Experts of a small language model.
Training: 999M tokens, 7784 steps.
Below are experts of layer 13 (counted from 0) of a mixture-of-experts language model. Rows are named router (the router's row for the expert), up (a neuron's input weights, with its number), down (a neuron's output weights, with its number) and show model dimensions 64-127. Each number is 50 + 10 x the weight over its row's rms, rounded and kept within 0 to 99.
Before each expert's rows: "raises" lists some tokens whose logits its average output raises strongly, later layers aside; "gets" lists some tokens that make up at least twice as much of what it gets as of all text. This comes from a sample of Wikipedia text that the model never trained on. Tokens count by the router's weight.

# expert 99
raises: "==A", "===R", "===D", "==C", "==D", "Other"
gets: "\n", "-", "==", "|", "===", " •"
router:28 62 55 54 50 53 49 38 54 55 62 37 55 73 54 47 43 65 42 53 51 44 58 62 39 48 80 55 60 57 41 47 40 46 65 53 50 44 60 61 31 47 51 46 51 49 46 51 54 32 36 44 43 64 41 31 49 34 60 48 57 50 49 31
up0:55 49 52 47 49 41 45 45 61 49 55 36 57 67 56 57 26 53 52 51 54 56 52 37 70 46 46 39 55 49 45 42 49 61 46 42 33 59 47 48 37 56 44 51 55 33 48 39 54 54 18 47 63 58 59 46 45 55 43 50 44 52 44 48
down0:50 48 53 51 64 41 66 69 45 51 39 46 61 78 53 57 78 58 40 65 28 34 58 62 51 49 49 50 47 50 33 63 74 56 35 44 66 52 46 69 39 57 72 50 37 44 57 34 55 67 58 60 55 48 45 46 64 64 47 38 62 62 42 48
up1:43 54 53 50 62 60 44 36 29 54 38 24 58 57 54 47 53 42 33 59 68 37 53 34 47 46 57 45 43 56 31 45 49 27 49 58 50 35 34 43 38 57 65 64 63 23 48 39 66 44 84 39 63 48 48 44 35 59 41 57 53 58 48 49
down1:51 50 46 53 43 41 50 54 65 50 40 48 51 68 36 55 44 67 43 62 39 47 42 38 69 54 44 49 56 46 68 43 40 40 58 47 44 37 43 48 46 55 56 60 65 42 58 60 50 48 49 47 64 74 49 34 59 68 59 48 70 57 49 44

# expert 71
raises: "):", "All", "----", "\n"
gets: " ", " a", ":", ";", " –", " such"
router:38 46 71 49 56 54 42 33 62 42 58 52 73 45 39 45 64 55 52 49 39 36 64 58 43 45 49 47 44 55 34 54 36 54 61 63 38 47 51 66 67 26 59 52 42 69 55 43 57 59 59 69 41 60 46 44 51 40 53 41 54 59 43 35
up0:44 45 61 41 54 56 70 37 34 31 53 71 35 54 54 58 45 53 49 42 69 45 33 41 68 43 57 49 51 72 44 48 55 42 51 56 48 42 62 56 54 44 43 65 42 73 56 38 49 38 50 37 40 46 45 56 81 63 49 47 52 37 57 51
down0:50 52 49 46 68 67 37 44 58 66 50 51 56 52 53 36 55 49 76 61 39 43 61 49 60 39 46 37 43 51 60 52 26 58 58 36 41 74 57 50 69 45 55 43 53 48 51 46 60 59 53 51 60 52 50 64 57 62 48 45 45 47 49 56
up1:54 57 70 39 47 47 49 58 52 45 38 54 52 53 52 55 46 60 59 53 63 62 61 45 40 45 62 53 41 55 49 51 37 48 54 43 37 67 43 57 61 34 65 40 41 53 43 63 40 47 45 49 58 36 55 57 46 62 47 53 53 41 55 53
down1:57 34 41 49 45 60 51 49 37 42 60 34 54 71 46 54 47 45 56 45 43 38 76 57 36 54 54 64 47 46 37 49 49 42 50 58 37 48 40 53 30 51 63 74 57 52 65 34 47 51 36 66 44 54 50 50 42 57 52 52 51 57 51 48

# expert 17
raises: "t.", "v", "t", "b", "er"
gets: " in", " |", ".", ";", ",", " G"
router:42 59 53 43 47 51 53 51 52 57 66 42 63 43 44 55 58 73 55 48 51 39 61 53 45 61 58 61 58 59 45 64 51 64 57 62 59 61 64 52 55 60 53 57 33 68 51 62 65 39 50 61 33 55 37 44 46 38 62 51 42 76 59 66
up0:60 49 64 54 63 33 44 43 32 58 52 56 48 58 61 46 35 45 60 42 57 57 51 39 53 41 39 44 57 35 43 39 53 34 52 45 47 49 35 46 37 38 50 35 50 43 64 43 44 43 56 45 60 42 60 58 59 63 56 42 59 36 50 40
down0:65 62 50 56 58 26 62 52 46 53 53 56 30 37 58 56 24 30 52 45 53 28 62 42 60 55 40 54 45 69 54 43 59 49 60 54 36 45 50 53 44 44 49 47 61 56 55 47 48 64 30 46 70 67 50 67 57 59 33 51 55 47 36 46
up1:45 55 59 66 61 47 45 53 51 60 31 49 48 38 56 44 46 46 59 51 53 51 53 43 54 38 54 53 43 48 68 52 59 46 32 42 63 50 55 36 55 58 43 44 51 34 71 55 38 53 53 46 61 57 61 66 41 65 51 58 42 41 44 35
down1:59 45 62 58 35 38 47 46 48 41 43 47 44 24 68 57 61 44 68 66 54 40 55 23 44 57 52 46 37 40 62 34 54 55 53 33 45 59 58 57 47 38 65 40 69 46 50 46 50 41 36 60 71 51 59 63 58 43 37 57 53 46 43 51

# expert 40
raises: "y.", "ost", "oph"
gets: " |", "|", " 1", " 3", " 4", " round"
router:63 54 55 44 52 51 46 57 46 55 32 40 52 54 42 56 49 49 61 52 50 67 33 66 29 62 42 44 47 58 69 49 53 43 45 53 52 69 56 40 63 54 50 46 35 51 44 44 53 61 73 32 21 69 49 54 58 69 40 48 62 40 46 69
up0:68 65 45 38 58 48 41 43 44 58 43 48 52 45 60 44 60 29 49 53 66 47 47 46 46 49 35 38 63 63 38 62 50 47 45 59 48 51 54 56 47 61 46 44 59 38 52 45 65 57 51 27 54 61 69 63 50 47 51 58 47 49 49 61
down0:66 66 43 38 44 37 57 45 36 49 49 33 61 72 46 67 36 47 59 54 54 55 43 56 65 53 53 58 46 39 38 57 53 52 22 57 44 64 43 59 50 51 53 44 54 26 56 48 36 57 53 44 52 56 36 43 63 47 44 52 61 45 29 62
up1:61 54 21 40 42 40 49 55 38 75 40 46 43 38 50 59 25 64 52 43 44 62 47 52 40 68 50 62 51 46 50 43 61 62 41 39 44 48 43 46 51 60 58 56 47 47 59 54 52 56 59 39 38 61 51 63 53 69 53 57 61 39 42 53
down1:56 51 52 34 57 58 45 60 51 60 57 49 42 76 47 59 49 46 55 49 44 63 65 48 35 34 55 48 54 39 52 38 46 58 49 53 53 66 64 56 63 45 57 47 55 42 48 57 58 56 46 58 54 53 52 41 58 42 43 55 68 39 53 74